Experts of a small language model.
Experts: 12 experts in each of 11 layers, 288 SwiGLU neurons an expert, 2 picks a token, a softmax router, a shared expert of 576 neurons.
Training: a variant of Muon for the experts, 3733 steps.
Below are experts of layer 4 (counted from 0) of a mixture-of-experts language model. Rows are named down (a neuron's output weights, with its number) and show model dimensions 384-511. Each number is 200 + 40 x the weight over its row's rms, rounded and kept within 0 to 999.
Before each expert's rows: "comes before" lists some tokens at least twice as common just after its tokens as in all text. This comes from a sample of Wikipedia text that the model never trained on. Tokens count by the router's weight.

# expert 5
comes before: "0", " |", "9", "8", "5", "7"
down0,173,213,212,147,239,160,247,201,131,205,196,197,235,209,173,224,264,184,209,117,241,237,178,182,200,226,170,190,230,120,162,272,226,231,184,223,227,220,197,250,215,238,151,134,152,221,138,197,126,211,223,190,120,162,211,173,194,142,161,184,142,188,179,161,208,208,230,261,209,211,221,168,215,250,240,239,161,179,152,198,233,168,188,179,239,198,252,251,215,154,251,223,201,265,174,216,220,147,237,129,170,198,213,145,122,156,215,232,194,177,173,155,206,193,167,258,242,277,197,165,196,148,222,207,190,236,159,223
down1,246,136,193,242,239,135,154,146,240,265,222,146,213,150,223,275,233,242,141,148,243,244,202,163,208,161,189,172,160,245,151,218,242,226,136,170,206,272,218,159,181,231,281,253,273,184,127,211,246,146,192,204,189,182,213,202,253,166,101,189,222,221,151,163,171,237,190,246,269,187,126,270,185,205,245,218,117,263,100,163,221,219,186,190,195,190,126,195,210,172,184,199,227,194,194,185,251,194,222,175,260,182,198,244,273,170,192,139,256,222,256,237,155,165,285,210,292,204,181,215,195,186,159,194,194,225,119,161
down2,170,220,220,242,162,207,220,170,254,160,215,173,234,156,270,231,212,182,273,150,209,215,141,180,196,258,172,223,264,232,200,201,221,196,173,244,196,205,181,275,189,254,158,252,211,233,181,242,213,184,275,172,173,205,212,164,214,240,209,162,219,237,142,160,207,239,217,214,254,239,186,181,146,165,212,180,167,219,189,132,278,209,193,166,172,229,191,176,237,249,224,177,307,232,189,193,245,200,256,256,177,274,199,224,215,274,191,201,189,204,222,191,185,201,240,266,165,299,214,243,155,274,143,248,152,167,220,205
down3,295,172,138,240,254,243,170,257,226,179,103,175,195,270,159,196,190,192,207,278,224,246,185,253,182,203,162,216,277,144,138,148,193,215,175,228,194,181,146,169,273,242,173,210,219,140,207,229,199,209,279,164,227,198,229,151,191,256,255,233,209,179,189,173,164,179,203,194,142,233,234,192,192,151,156,262,152,134,175,204,165,184,211,163,279,192,199,255,190,244,197,192,157,261,180,164,170,224,107,164,254,270,215,158,214,264,149,176,267,157,230,146,164,155,175,197,189,252,158,180,216,190,189,167,206,238,181,201
down4,233,186,218,245,214,225,249,211,231,223,244,202,228,142,242,346,221,208,196,129,151,175,154,164,176,122,163,188,188,208,174,210,313,216,218,154,218,147,233,259,232,221,252,116,207,222,148,169,178,259,195,222,208,150,158,217,135,137,221,216,235,222,196,184,123,180,239,196,241,229,190,166,158,199,116,255,232,151,170,151,214,233,168,181,204,195,173,221,192,205,213,226,207,269,215,222,147,124,181,304,241,217,179,218,119,226,220,177,155,269,276,169,261,142,214,276,198,188,216,234,209,203,221,255,178,274,189,124
down5,220,205,162,197,190,218,203,183,184,227,250,131,165,239,204,213,178,225,257,150,274,160,172,213,212,162,159,162,110,254,127,272,172,147,194,168,231,172,206,211,281,159,218,172,254,168,230,137,102,166,137,244,212,236,190,202,221,196,195,227,243,136,225,252,109,226,224,108,186,274,160,229,231,171,205,267,242,244,146,241,156,161,169,201,254,172,164,184,195,132,156,122,302,205,227,119,234,151,173,142,224,203,204,225,217,210,196,231,258,157,179,141,252,208,163,173,204,217,242,185,239,198,243,240,277,264,226,180
down6,181,247,209,239,119,155,214,192,229,156,208,283,214,188,156,172,164,216,206,204,74,240,185,157,234,161,202,232,234,209,191,204,169,157,192,212,231,219,205,147,151,113,291,199,183,214,220,178,308,180,208,247,124,123,199,262,211,239,242,198,164,251,229,168,183,148,215,125,195,207,217,221,169,195,289,198,245,214,196,211,194,200,198,134,195,235,177,182,191,136,205,215,98,199,220,200,284,158,205,124,184,240,225,235,120,211,159,265,169,172,210,229,217,214,195,222,245,133,156,165,195,203,222,168,165,260,249,84
down7,183,136,165,170,225,203,100,164,140,162,181,261,287,182,195,227,166,270,155,226,185,160,173,185,149,142,202,210,219,170,165,179,201,163,203,200,236,205,255,258,215,270,132,255,236,193,220,71,181,130,140,230,226,203,152,146,295,196,184,192,258,177,200,150,139,203,194,152,205,202,216,168,211,264,231,188,231,225,125,194,229,186,172,233,233,228,210,197,208,206,240,136,163,180,166,221,238,215,235,142,186,123,242,179,254,182,183,248,153,80,225,181,192,194,138,170,261,210,238,166,236,232,188,226,279,158,159,191
down8,232,251,247,228,210,186,115,286,167,263,216,174,250,131,210,238,143,211,134,269,194,218,220,182,258,157,201,156,198,165,196,197,265,208,205,116,280,180,126,212,261,264,190,179,215,203,187,172,218,225,108,209,245,176,164,232,195,200,222,260,217,111,178,219,143,210,172,200,192,174,162,256,184,208,199,176,185,216,183,266,203,232,184,200,178,153,232,231,216,193,210,230,244,243,223,165,222,213,228,198,216,193,189,259,265,213,251,126,147,226,190,265,178,190,155,204,122,201,172,220,173,196,151,250,223,211,148,233
down9,203,236,113,198,191,133,212,207,181,140,159,269,106,220,198,213,243,258,212,204,259,158,158,213,218,185,169,281,208,257,243,201,214,180,205,140,231,144,199,178,138,198,223,271,207,232,158,221,281,203,251,155,219,190,247,224,208,191,185,226,203,172,240,250,194,220,154,196,144,241,195,158,186,273,262,242,201,177,184,228,252,212,201,233,149,138,93,226,180,190,236,181,136,187,122,158,173,248,250,206,199,270,216,148,211,167,211,137,248,229,201,204,161,248,235,196,171,157,279,214,196,143,228,223,230,214,283,211
down10,185,218,212,179,255,170,208,195,218,237,276,199,190,181,187,227,187,221,191,125,229,141,214,259,174,200,179,180,203,233,201,177,142,216,247,273,199,163,219,239,180,215,223,156,208,189,196,245,215,187,165,224,207,195,161,167,262,204,228,221,268,174,200,220,231,274,205,235,171,203,216,245,129,179,215,207,236,167,260,249,127,131,245,179,240,197,223,174,143,143,271,243,251,233,277,155,172,233,191,248,152,173,246,152,210,167,195,228,232,145,167,135,192,176,202,201,246,151,164,143,232,269,177,191,191,167,262,303
down11,245,183,233,168,164,158,223,224,230,139,211,196,139,252,160,193,182,181,217,167,254,203,179,148,150,179,179,183,236,257,220,244,112,119,213,266,168,174,183,261,177,197,143,252,148,239,204,195,169,142,156,247,185,197,134,184,284,177,176,208,226,191,144,215,157,240,249,238,173,219,202,204,252,219,266,213,172,278,196,181,219,281,184,280,218,184,257,162,197,230,180,199,172,175,217,202,210,219,117,209,260,158,224,263,178,208,245,218,166,202,281,204,280,161,158,219,231,197,128,169,171,196,216,238,237,242,267,297
down12,196,260,200,154,200,226,153,135,201,185,195,180,198,161,185,197,229,242,246,205,164,188,191,260,154,171,158,185,177,224,194,222,95,157,230,163,247,84,218,259,299,228,160,261,206,233,212,165,255,209,139,151,134,273,153,203,224,173,239,214,118,164,162,218,185,179,195,199,156,194,134,194,207,168,260,180,285,268,236,171,162,191,202,151,225,219,224,208,166,216,181,216,146,212,276,191,170,129,204,167,266,192,186,214,177,218,198,184,238,186,233,131,188,134,140,128,234,185,172,194,198,237,227,206,143,185,216,164
down13,204,261,246,226,104,173,138,126,184,257,212,215,192,215,162,241,137,232,165,187,209,177,230,173,190,209,207,152,194,211,232,188,120,77,218,230,140,274,169,233,293,142,253,242,262,195,178,231,193,247,185,173,266,235,236,216,244,205,208,255,181,259,193,231,149,230,233,164,204,228,187,226,221,153,216,243,180,201,220,224,180,171,186,205,209,207,142,186,227,193,199,224,220,233,232,227,212,164,224,144,151,201,172,173,141,184,239,238,218,199,193,190,141,254,151,211,158,224,181,207,156,152,200,199,212,194,296,202
down14,188,198,237,259,195,196,185,256,234,185,177,171,221,178,159,303,219,153,211,207,180,197,178,243,282,119,143,165,197,226,200,202,218,197,204,233,180,174,248,218,232,180,168,153,207,259,165,203,253,164,152,214,280,259,187,206,206,206,240,231,154,166,219,213,192,192,240,171,250,182,197,226,290,268,162,209,184,191,233,148,234,175,227,185,215,201,194,204,229,191,150,169,154,168,140,187,208,244,163,208,122,243,191,212,232,184,187,210,194,197,189,239,158,225,199,159,194,195,203,206,173,200,192,229,218,244,139,238
down15,170,214,206,216,209,270,197,188,189,158,270,202,166,188,209,187,158,161,173,234,257,208,223,164,212,211,165,188,172,136,225,197,209,235,280,109,206,152,133,175,197,183,192,120,198,95,143,222,234,201,184,247,232,246,259,223,195,186,146,177,170,273,207,177,251,194,167,185,259,216,193,229,162,201,230,184,203,178,190,227,245,214,177,146,198,203,234,95,149,237,184,190,168,234,175,232,179,175,215,228,243,248,159,201,94,210,213,144,192,216,261,230,176,188,217,170,205,251,173,174,190,239,243,218,196,160,241,212
down16,234,189,143,228,167,181,204,193,182,213,227,251,169,157,209,236,238,208,207,177,231,210,158,122,219,206,244,146,230,168,162,192,228,127,298,234,136,176,182,247,157,190,212,202,163,216,153,185,243,172,145,173,199,207,175,302,218,203,192,212,189,270,202,196,198,299,236,248,174,322,173,242,210,224,194,284,202,208,277,175,190,217,273,183,205,218,210,204,230,227,161,221,175,176,240,272,130,158,196,126,250,145,266,267,149,205,231,224,185,115,135,220,149,233,218,143,199,181,231,194,226,148,117,204,225,136,205,143
down17,145,152,208,135,183,232,249,206,200,135,198,177,178,177,192,179,200,191,168,207,162,193,100,231,188,182,180,230,196,166,241,201,170,231,143,194,231,204,140,203,157,120,291,236,136,185,210,195,220,181,313,158,206,185,230,197,212,170,190,166,211,248,193,101,166,228,116,189,214,193,267,191,231,176,131,219,188,170,184,183,230,224,200,197,198,226,180,218,234,190,216,231,193,262,153,223,194,166,206,133,215,184,215,169,195,245,157,183,192,259,303,219,241,183,210,184,178,235,222,180,155,217,131,198,200,176,195,212
down18,166,209,130,202,133,207,168,229,124,206,169,213,198,139,218,208,235,125,192,185,165,203,160,158,136,257,116,129,124,172,204,203,168,166,184,166,302,215,281,240,217,268,180,242,210,95,191,259,223,264,180,188,158,223,296,199,216,162,182,185,196,179,255,224,185,257,182,180,179,278,138,180,208,199,216,185,184,227,235,267,237,174,226,246,170,174,184,128,218,280,201,205,234,178,189,253,177,162,229,299,174,184,211,153,235,214,210,164,245,221,222,216,201,216,213,116,205,270,347,284,172,147,179,248,160,256,252,219
down19,156,241,214,159,160,196,178,158,169,246,184,233,258,254,172,270,98,175,231,300,217,217,250,126,279,166,197,187,172,204,165,142,181,221,237,122,188,205,167,167,219,184,197,207,258,251,207,225,210,225,185,170,167,213,196,211,238,218,168,195,115,238,209,132,189,191,211,221,147,182,196,236,211,238,213,219,160,217,201,205,151,214,120,162,210,238,211,180,156,164,183,189,167,103,200,214,247,196,216,210,251,165,160,214,246,200,214,214,164,221,198,158,139,166,148,86,298,184,169,196,317,190,202,147,216,226,174,150
down20,156,223,236,187,210,249,132,97,169,263,189,226,176,180,250,204,208,216,172,155,125,191,192,171,231,148,155,203,186,166,248,236,190,160,173,206,194,113,249,228,183,138,260,153,188,186,189,195,223,271,240,211,210,156,199,225,125,157,226,193,188,134,184,187,189,99,197,259,235,343,157,239,261,180,188,217,194,172,152,323,140,227,239,142,174,181,226,283,235,192,199,253,152,193,172,200,255,271,223,222,278,212,229,220,163,248,213,298,215,207,170,160,172,184,197,125,205,212,155,141,176,164,188,132,150,183,172,224
down21,240,216,160,159,199,259,210,187,202,230,216,159,173,210,122,272,169,253,156,173,264,89,157,201,180,177,225,219,226,221,151,187,214,192,252,133,209,139,215,178,149,171,213,206,162,214,176,243,265,277,214,157,223,180,254,172,231,206,235,189,191,175,238,213,212,238,188,202,181,146,203,162,178,164,158,201,240,188,228,203,157,292,192,169,179,231,222,172,224,249,242,173,177,157,225,198,161,239,174,128,212,174,262,209,234,237,256,162,212,259,157,172,198,183,250,190,141,179,158,256,245,206,206,134,261,132,211,151
down22,179,201,206,179,252,231,282,279,222,203,147,196,213,247,253,95,217,175,179,215,129,219,200,244,227,249,162,233,239,212,174,221,222,197,192,222,193,255,197,192,207,237,204,223,213,180,217,185,223,224,198,193,210,184,219,194,163,179,153,159,212,210,281,230,197,212,209,213,203,226,272,146,118,177,172,236,220,190,118,179,200,189,225,194,199,172,231,184,236,208,203,143,187,264,264,173,211,185,232,197,153,187,211,191,182,108,198,168,139,154,165,195,150,245,168,185,258,187,138,201,209,233,137,177,242,217,239,199
down23,163,214,227,237,172,146,195,195,201,179,224,185,270,148,182,144,224,186,201,188,143,252,150,191,229,142,150,145,240,211,249,165,228,144,297,274,218,210,187,248,262,241,216,192,208,200,135,108,142,211,199,228,194,206,198,171,208,179,204,215,182,209,129,272,214,227,247,229,162,204,152,195,232,197,210,158,189,187,144,190,148,239,185,193,167,160,166,169,199,178,214,196,120,243,172,211,222,139,185,207,126,256,167,130,203,175,257,200,194,200,110,188,147,229,246,170,147,206,208,185,278,285,192,191,160,191,182,203
down24,189,237,166,171,229,134,197,256,205,216,244,199,226,235,244,237,160,189,224,145,168,203,179,181,192,164,204,187,170,202,210,201,140,191,138,141,263,190,237,198,196,159,208,267,203,210,201,197,192,241,198,246,138,140,292,192,220,184,225,209,153,185,242,214,187,225,160,251,233,246,171,211,213,214,219,276,208,97,178,239,230,251,313,186,222,184,213,231,245,199,150,241,254,215,148,248,225,103,262,167,218,201,142,173,163,160,187,275,226,216,223,153,128,203,230,224,201,201,264,236,173,92,233,238,263,230,224,196
down25,228,192,139,180,235,186,143,187,208,181,198,164,225,225,200,232,182,150,201,229,207,183,300,209,262,189,215,220,168,180,284,217,147,244,197,218,216,191,239,240,219,165,286,204,108,230,211,210,219,165,246,273,213,298,212,163,238,132,155,243,174,132,178,238,193,204,232,173,104,200,144,202,280,180,197,229,216,218,252,173,212,172,301,198,208,138,253,177,160,200,224,252,128,188,214,233,166,208,185,210,211,177,133,199,206,186,215,138,196,127,208,207,192,197,218,227,235,158,167,188,256,211,156,152,220,192,220,227
down26,191,208,211,145,171,165,245,239,273,187,113,262,153,275,158,291,231,169,268,189,154,213,252,201,197,179,272,224,212,227,134,245,287,167,147,174,219,275,172,219,200,232,247,143,128,200,120,186,136,162,181,225,248,183,178,200,191,209,242,193,226,190,154,139,153,197,212,128,201,174,195,247,216,212,145,207,159,171,226,218,207,178,234,210,249,235,255,164,188,171,202,193,124,200,171,181,208,199,193,180,219,170,206,192,286,185,205,164,214,301,325,199,226,269,196,170,221,113,166,232,241,232,171,211,239,196,225,162
down27,206,177,235,180,266,223,216,204,162,180,163,215,242,259,230,259,172,272,191,162,207,141,209,239,228,158,161,215,182,188,240,189,205,273,182,246,163,199,251,214,185,122,189,188,220,199,198,172,211,236,171,226,172,180,184,271,256,222,164,179,142,169,252,186,137,252,194,189,220,219,173,134,195,282,170,263,130,212,252,235,229,248,263,195,225,202,225,233,207,218,251,212,169,111,257,171,121,219,177,260,201,172,219,204,221,225,222,207,241,168,172,121,170,255,243,181,215,234,227,189,216,288,206,206,161,144,198,166
down28,176,166,226,194,197,192,165,179,207,316,192,233,233,176,229,209,209,142,230,168,167,205,144,231,206,192,180,193,155,224,187,231,249,174,215,158,200,169,243,179,164,157,155,136,245,211,210,180,151,158,232,252,285,238,140,114,163,169,279,219,259,191,187,156,214,130,192,253,172,317,207,190,183,226,155,263,240,212,173,252,192,196,217,260,115,185,195,188,228,226,172,224,194,209,152,216,170,216,157,250,157,181,156,278,192,171,222,218,224,188,244,205,148,226,267,253,254,173,156,185,215,174,214,172,146,154,194,185
down29,224,153,201,188,184,213,248,227,218,189,164,229,197,186,251,224,195,251,137,232,189,163,151,222,256,184,163,273,180,163,207,225,209,173,190,144,178,197,249,225,220,211,197,206,196,205,221,167,197,124,234,224,194,218,171,177,200,127,229,164,293,177,186,207,187,89,136,137,246,197,307,210,265,156,195,131,202,173,216,168,222,156,177,213,194,149,162,117,194,160,177,192,214,167,166,123,211,301,207,135,156,189,168,187,262,119,248,186,236,241,235,232,140,252,271,133,172,240,202,282,169,280,206,153,243,184,238,190
down30,234,239,224,138,117,176,192,152,165,137,218,181,213,193,214,185,202,220,240,248,209,228,286,178,192,175,119,237,255,183,170,208,158,204,160,176,206,153,195,221,235,183,258,194,233,221,178,126,273,134,203,198,210,188,179,261,157,210,155,182,167,245,193,159,227,260,224,183,140,246,254,179,147,219,153,222,225,220,235,248,269,205,164,186,255,180,216,157,187,262,167,212,221,171,152,183,220,261,207,130,136,214,107,222,194,222,215,230,132,250,222,233,171,204,194,229,175,185,194,177,271,241,194,198,213,181,147,231
down31,105,200,204,251,213,259,151,160,289,122,236,216,232,211,198,215,224,190,212,261,220,238,202,200,192,236,187,101,210,205,204,187,235,102,225,274,126,208,251,183,247,160,185,253,198,164,253,191,142,132,232,212,183,231,200,107,211,181,203,168,147,211,182,225,179,179,222,256,229,128,256,233,266,169,154,192,193,159,228,188,212,221,184,163,210,224,199,227,149,170,189,192,203,210,181,203,204,190,191,173,208,216,220,200,167,127,206,158,187,219,219,219,211,215,201,221,188,175,195,242,224,191,159,157,140,207,202,189
down32,216,196,136,176,214,209,222,238,245,226,250,215,234,143,220,153,144,233,204,253,188,157,192,219,82,232,219,232,189,166,224,166,278,255,173,195,175,201,166,245,133,191,121,212,168,190,180,208,197,248,163,177,254,195,233,270,199,207,195,214,210,151,223,144,233,200,128,224,155,223,223,171,196,231,188,214,249,98,242,246,187,266,250,191,184,200,189,132,272,145,296,220,209,177,228,229,173,233,222,129,298,207,209,259,188,188,195,227,206,221,238,237,156,165,214,178,253,175,156,233,276,170,248,292,276,224,140,176
down33,179,211,252,188,191,171,123,180,219,222,188,192,172,227,228,191,175,206,126,150,227,229,235,131,159,250,183,252,236,152,249,191,251,157,149,256,173,255,180,204,262,285,172,207,233,205,197,195,220,168,255,203,222,234,255,217,274,175,168,189,188,233,179,232,202,204,149,249,243,169,155,172,181,190,217,141,271,184,268,168,246,255,200,191,135,169,219,155,174,139,259,184,226,198,176,203,292,156,143,152,222,139,232,125,328,177,226,200,125,284,147,246,168,168,204,192,251,128,222,220,231,205,201,286,185,227,213,204
down34,277,186,161,113,220,204,198,251,220,219,175,190,158,235,143,237,131,260,232,215,154,209,103,205,311,227,241,160,286,167,208,269,183,186,170,164,162,150,203,191,228,196,229,177,208,233,132,177,190,224,200,188,191,236,237,209,198,235,174,117,260,175,157,147,211,203,175,255,239,215,222,196,120,236,210,223,302,210,220,239,182,170,156,144,197,241,213,270,196,182,254,162,168,222,167,247,240,267,200,155,264,129,187,204,175,275,246,236,236,242,225,251,136,187,194,180,227,169,262,132,185,249,191,223,109,201,237,191
down35,252,282,235,221,244,199,279,186,182,228,141,182,164,236,231,208,188,219,169,234,221,174,188,230,214,259,242,194,177,259,229,209,236,180,216,246,177,184,245,158,196,199,219,152,226,192,199,188,160,233,215,182,333,254,236,148,158,167,236,189,154,216,235,200,176,203,256,233,183,267,206,152,190,214,199,71,286,219,168,167,222,257,236,227,183,159,209,202,137,216,192,165,187,91,173,254,148,207,182,200,198,285,197,175,212,215,244,246,189,213,141,177,193,283,155,176,229,174,173,244,170,224,205,172,185,190,186,172
down36,209,187,187,248,264,222,115,217,179,174,200,165,164,167,201,177,162,200,204,195,188,215,273,147,146,199,241,150,248,259,171,212,244,251,200,163,247,204,216,214,251,235,216,242,221,154,244,230,206,155,188,257,203,227,207,198,191,184,169,216,220,220,143,186,211,167,224,186,184,164,190,198,196,110,169,189,256,214,212,155,221,145,253,253,257,240,268,173,214,192,183,212,202,174,237,211,131,245,220,184,216,252,241,174,236,243,194,116,228,261,190,148,192,175,203,235,172,223,252,204,161,176,192,180,282,261,169,219
down37,193,229,208,166,218,124,196,189,235,176,182,169,227,190,175,169,221,214,160,217,164,194,233,131,175,169,240,205,209,250,174,143,231,161,213,201,187,197,190,236,181,232,200,184,188,149,235,221,159,245,160,229,224,155,148,219,224,177,183,245,249,197,174,194,193,148,264,144,252,194,246,191,176,205,213,212,218,236,260,229,170,179,163,171,157,136,242,247,220,236,233,238,176,234,183,251,233,205,169,234,235,211,260,173,227,198,214,228,164,162,162,141,203,213,178,275,212,176,180,211,209,182,288,193,176,237,183,194
down38,236,196,211,122,294,227,177,258,154,138,241,246,227,193,208,301,227,194,136,173,247,187,204,235,138,126,208,237,102,238,208,238,261,254,246,183,286,263,224,129,185,269,250,184,227,235,214,260,205,222,183,141,176,173,224,183,258,114,184,235,170,227,186,247,227,277,155,191,192,173,191,256,139,169,231,241,185,158,204,140,180,282,197,150,238,169,184,170,204,198,246,201,138,164,140,189,210,183,176,180,162,220,206,225,232,205,232,186,180,248,223,244,236,132,218,238,118,170,174,186,157,159,183,142,196,229,208,201
down39,233,210,185,217,188,217,231,204,207,132,180,215,195,166,273,220,284,200,226,190,214,234,230,160,147,219,195,264,233,194,192,214,282,220,211,264,229,250,256,224,240,219,117,224,279,172,210,193,228,207,213,193,182,211,185,171,175,181,134,196,151,230,257,228,215,150,210,193,216,174,196,195,224,221,179,194,173,163,236,114,256,242,229,153,191,253,188,178,262,181,221,249,215,182,196,181,232,170,94,214,139,224,168,169,182,174,156,222,234,192,261,228,227,205,228,211,160,153,207,205,178,176,123,258,191,229,218,173
down40,181,264,209,179,237,171,130,183,211,178,213,189,229,185,194,162,145,207,151,271,178,191,167,208,214,219,216,223,176,186,187,175,194,201,115,179,240,316,216,171,231,294,206,227,215,236,165,158,223,176,220,187,303,170,191,253,161,226,219,161,232,198,214,205,170,221,290,184,207,190,272,119,104,157,198,228,162,192,217,199,239,315,127,195,226,242,212,212,197,229,142,146,186,163,199,254,152,197,232,191,184,182,243,214,175,200,202,147,202,234,127,161,144,172,264,156,217,207,198,180,197,148,228,192,230,256,167,170
down41,205,197,204,200,204,196,160,238,90,250,261,227,205,234,172,186,97,253,208,157,159,164,216,201,141,236,200,136,256,200,155,204,289,206,157,184,222,275,228,226,244,165,223,226,201,227,180,189,255,181,139,140,218,116,228,233,244,206,178,186,210,187,236,269,217,168,152,220,203,162,279,227,255,170,144,247,201,165,185,248,206,217,245,160,190,202,194,108,194,165,267,283,251,145,171,206,211,192,248,141,238,195,206,165,195,237,179,239,190,226,207,191,192,184,239,248,277,174,197,202,251,155,235,239,186,192,209,268
down42,186,155,133,188,232,236,241,224,217,169,160,239,162,109,272,229,263,204,160,184,196,255,206,246,184,174,99,257,184,173,199,108,161,124,241,197,177,132,170,166,190,242,200,222,217,198,164,233,272,286,226,234,167,234,164,193,251,219,228,256,148,164,166,213,119,207,158,208,215,185,209,161,192,159,198,210,218,164,182,238,123,239,150,195,201,253,210,199,164,184,242,144,250,220,227,251,173,186,217,181,167,225,222,240,168,258,190,170,204,211,195,253,194,202,201,239,172,188,196,213,154,142,278,206,272,186,202,214
down43,167,206,227,184,241,128,256,194,160,222,150,185,198,256,265,234,202,168,238,194,206,174,238,177,212,140,319,199,225,207,225,184,190,241,192,165,164,237,195,175,285,196,236,238,164,194,269,165,196,154,234,228,190,196,205,190,249,158,199,199,185,222,259,280,209,294,239,196,215,123,100,251,243,213,183,228,164,209,195,214,220,123,154,199,244,237,157,211,130,156,282,161,190,160,251,190,183,200,262,127,175,296,205,282,166,225,217,167,194,131,182,178,215,201,108,205,214,176,228,183,196,216,169,280,221,119,201,205
down44,230,187,224,195,258,134,204,172,153,186,210,194,198,219,287,231,172,108,180,183,216,266,183,180,235,210,187,189,254,156,183,227,207,183,247,240,195,243,260,231,182,162,201,243,237,194,219,245,248,152,250,234,245,282,252,188,194,243,240,250,206,185,206,182,175,213,173,185,207,169,252,181,257,195,269,180,164,225,210,150,231,193,216,247,206,188,147,248,236,217,184,228,202,225,195,209,244,188,162,178,176,186,203,122,117,203,222,164,180,155,185,272,247,119,206,170,142,158,166,228,119,215,217,199,219,166,162,176
down45,271,219,228,267,148,231,205,195,154,226,138,180,160,273,154,278,239,193,287,255,203,129,201,159,256,244,169,256,161,217,135,157,161,199,179,179,216,212,201,172,229,196,168,199,191,181,185,266,213,206,223,223,149,178,135,195,248,174,142,247,210,167,160,185,104,215,201,232,183,172,221,210,245,172,127,152,183,243,163,214,228,167,165,246,160,185,216,187,121,153,208,225,164,204,199,181,211,198,231,225,246,153,188,164,205,205,183,250,263,207,309,184,188,179,151,156,156,245,154,144,279,146,157,207,188,209,161,253
down46,211,189,223,169,296,268,196,161,260,180,222,237,149,198,170,207,180,220,147,214,183,240,286,177,199,210,144,224,148,190,144,187,248,205,109,200,169,228,207,180,180,229,206,215,191,205,155,185,207,258,166,183,241,224,202,202,199,156,122,209,164,204,171,242,201,190,253,200,224,182,226,268,218,135,196,230,225,202,200,231,220,244,218,187,153,222,208,144,234,168,238,274,161,246,188,189,225,249,202,171,176,240,225,224,222,211,173,202,121,224,302,247,221,192,193,198,217,176,228,219,254,179,166,262,210,196,231,165
down47,187,171,226,169,192,243,161,191,245,183,175,241,181,186,182,226,249,180,228,206,186,202,214,152,167,200,173,273,221,270,287,189,227,163,164,206,180,171,196,239,211,129,193,178,147,239,213,180,159,204,160,214,163,160,234,225,201,128,153,184,227,184,299,262,191,186,275,207,126,198,214,287,141,236,127,234,168,144,170,271,212,178,222,113,185,174,198,162,170,277,97,216,251,211,244,100,156,158,253,133,196,222,246,209,260,195,257,234,241,291,199,233,115,203,198,169,260,254,202,230,187,217,233,261,227,145,210,197
down48,188,193,247,213,202,214,222,175,173,122,213,209,194,195,227,195,207,191,130,201,158,198,197,178,185,169,211,201,222,246,253,205,212,186,163,129,183,225,221,167,209,282,162,179,179,206,192,278,151,168,220,142,150,203,235,317,228,140,136,229,253,264,159,245,242,184,179,267,210,149,132,264,229,168,197,192,93,238,272,242,183,272,184,161,113,181,190,200,150,193,243,230,235,164,264,142,198,214,199,154,201,213,203,271,213,208,145,148,169,173,246,260,168,219,238,215,217,199,151,209,88,189,188,249,225,217,237,219
down49,189,184,175,179,197,209,254,266,210,188,174,124,209,133,203,231,223,218,250,278,218,242,159,166,196,200,292,209,174,206,230,202,265,148,225,195,257,148,257,140,166,259,180,193,178,198,247,203,165,227,236,199,217,198,175,147,202,263,253,201,182,219,225,187,210,217,174,164,255,226,250,208,153,181,279,179,175,210,199,161,214,160,236,226,250,133,264,249,177,228,238,203,148,217,141,218,209,164,186,207,207,212,248,207,247,211,163,170,197,225,213,192,280,177,239,236,155,186,190,217,185,218,177,159,212,169,166,209
down50,208,149,297,189,191,170,167,297,179,161,183,172,181,175,242,181,171,212,182,181,193,175,152,210,218,224,226,125,166,164,160,221,168,241,146,226,163,222,220,170,114,188,219,273,105,184,275,163,238,178,222,202,207,173,216,175,179,242,197,126,175,259,120,195,225,220,183,231,299,286,197,154,155,192,187,210,210,226,174,158,216,267,136,236,193,185,258,190,232,191,225,180,113,260,224,190,231,193,159,229,203,179,212,259,200,189,256,244,202,233,252,73,150,237,174,197,186,223,142,168,196,239,180,234,242,233,162,198
down51,151,215,197,179,210,210,207,238,172,159,218,193,163,195,300,172,180,208,172,197,253,247,174,171,161,234,123,198,246,175,215,291,182,174,196,262,260,221,193,210,221,214,221,195,209,252,111,210,218,168,250,224,193,186,193,136,202,175,214,240,210,163,155,214,184,195,202,120,108,209,142,124,178,216,155,162,184,136,223,152,250,199,170,244,162,165,204,264,207,123,200,217,237,134,233,277,130,133,222,256,220,182,268,211,200,131,224,157,217,165,195,226,119,209,200,240,220,256,243,168,191,160,155,232,222,137,203,223
down52,207,235,163,221,200,185,226,186,209,216,179,179,182,263,204,204,132,144,223,228,242,171,218,168,205,255,221,232,180,206,190,172,181,180,283,205,177,223,202,144,235,194,207,208,215,132,278,209,245,145,225,218,169,150,153,247,195,126,156,254,187,135,162,278,254,219,287,270,130,195,173,138,178,258,150,217,246,221,212,255,173,210,178,184,177,182,156,186,203,342,213,156,162,182,224,135,109,117,238,199,233,281,155,207,154,179,293,230,211,190,242,198,227,159,215,179,225,170,180,199,170,175,279,225,161,188,198,164
down53,213,167,152,118,203,237,228,275,232,166,163,180,234,219,249,173,259,190,219,244,243,199,183,161,275,210,170,218,156,168,160,259,254,244,213,256,237,141,211,186,229,181,208,197,158,191,157,250,174,295,225,177,171,153,154,137,248,208,231,197,242,172,160,196,235,206,181,241,143,172,157,220,246,211,169,248,187,251,239,214,157,110,240,280,207,196,208,230,201,233,287,221,262,187,154,217,223,181,214,249,220,178,190,222,219,122,216,190,194,197,267,165,202,178,196,228,126,204,197,280,207,202,253,122,224,196,166,214
down54,145,231,199,167,132,230,179,160,230,248,199,188,168,215,221,209,193,191,171,272,244,163,99,178,177,170,199,223,142,205,191,260,117,166,235,237,155,241,229,213,246,267,182,205,150,180,189,125,211,146,282,300,212,184,164,179,201,194,185,215,233,182,251,158,231,181,202,169,209,255,228,172,181,191,150,230,202,202,245,146,170,138,202,250,179,121,265,215,176,154,128,223,183,172,202,274,300,217,215,194,205,150,213,186,251,159,136,146,194,246,240,156,180,137,193,226,157,177,156,270,198,162,207,183,150,161,252,230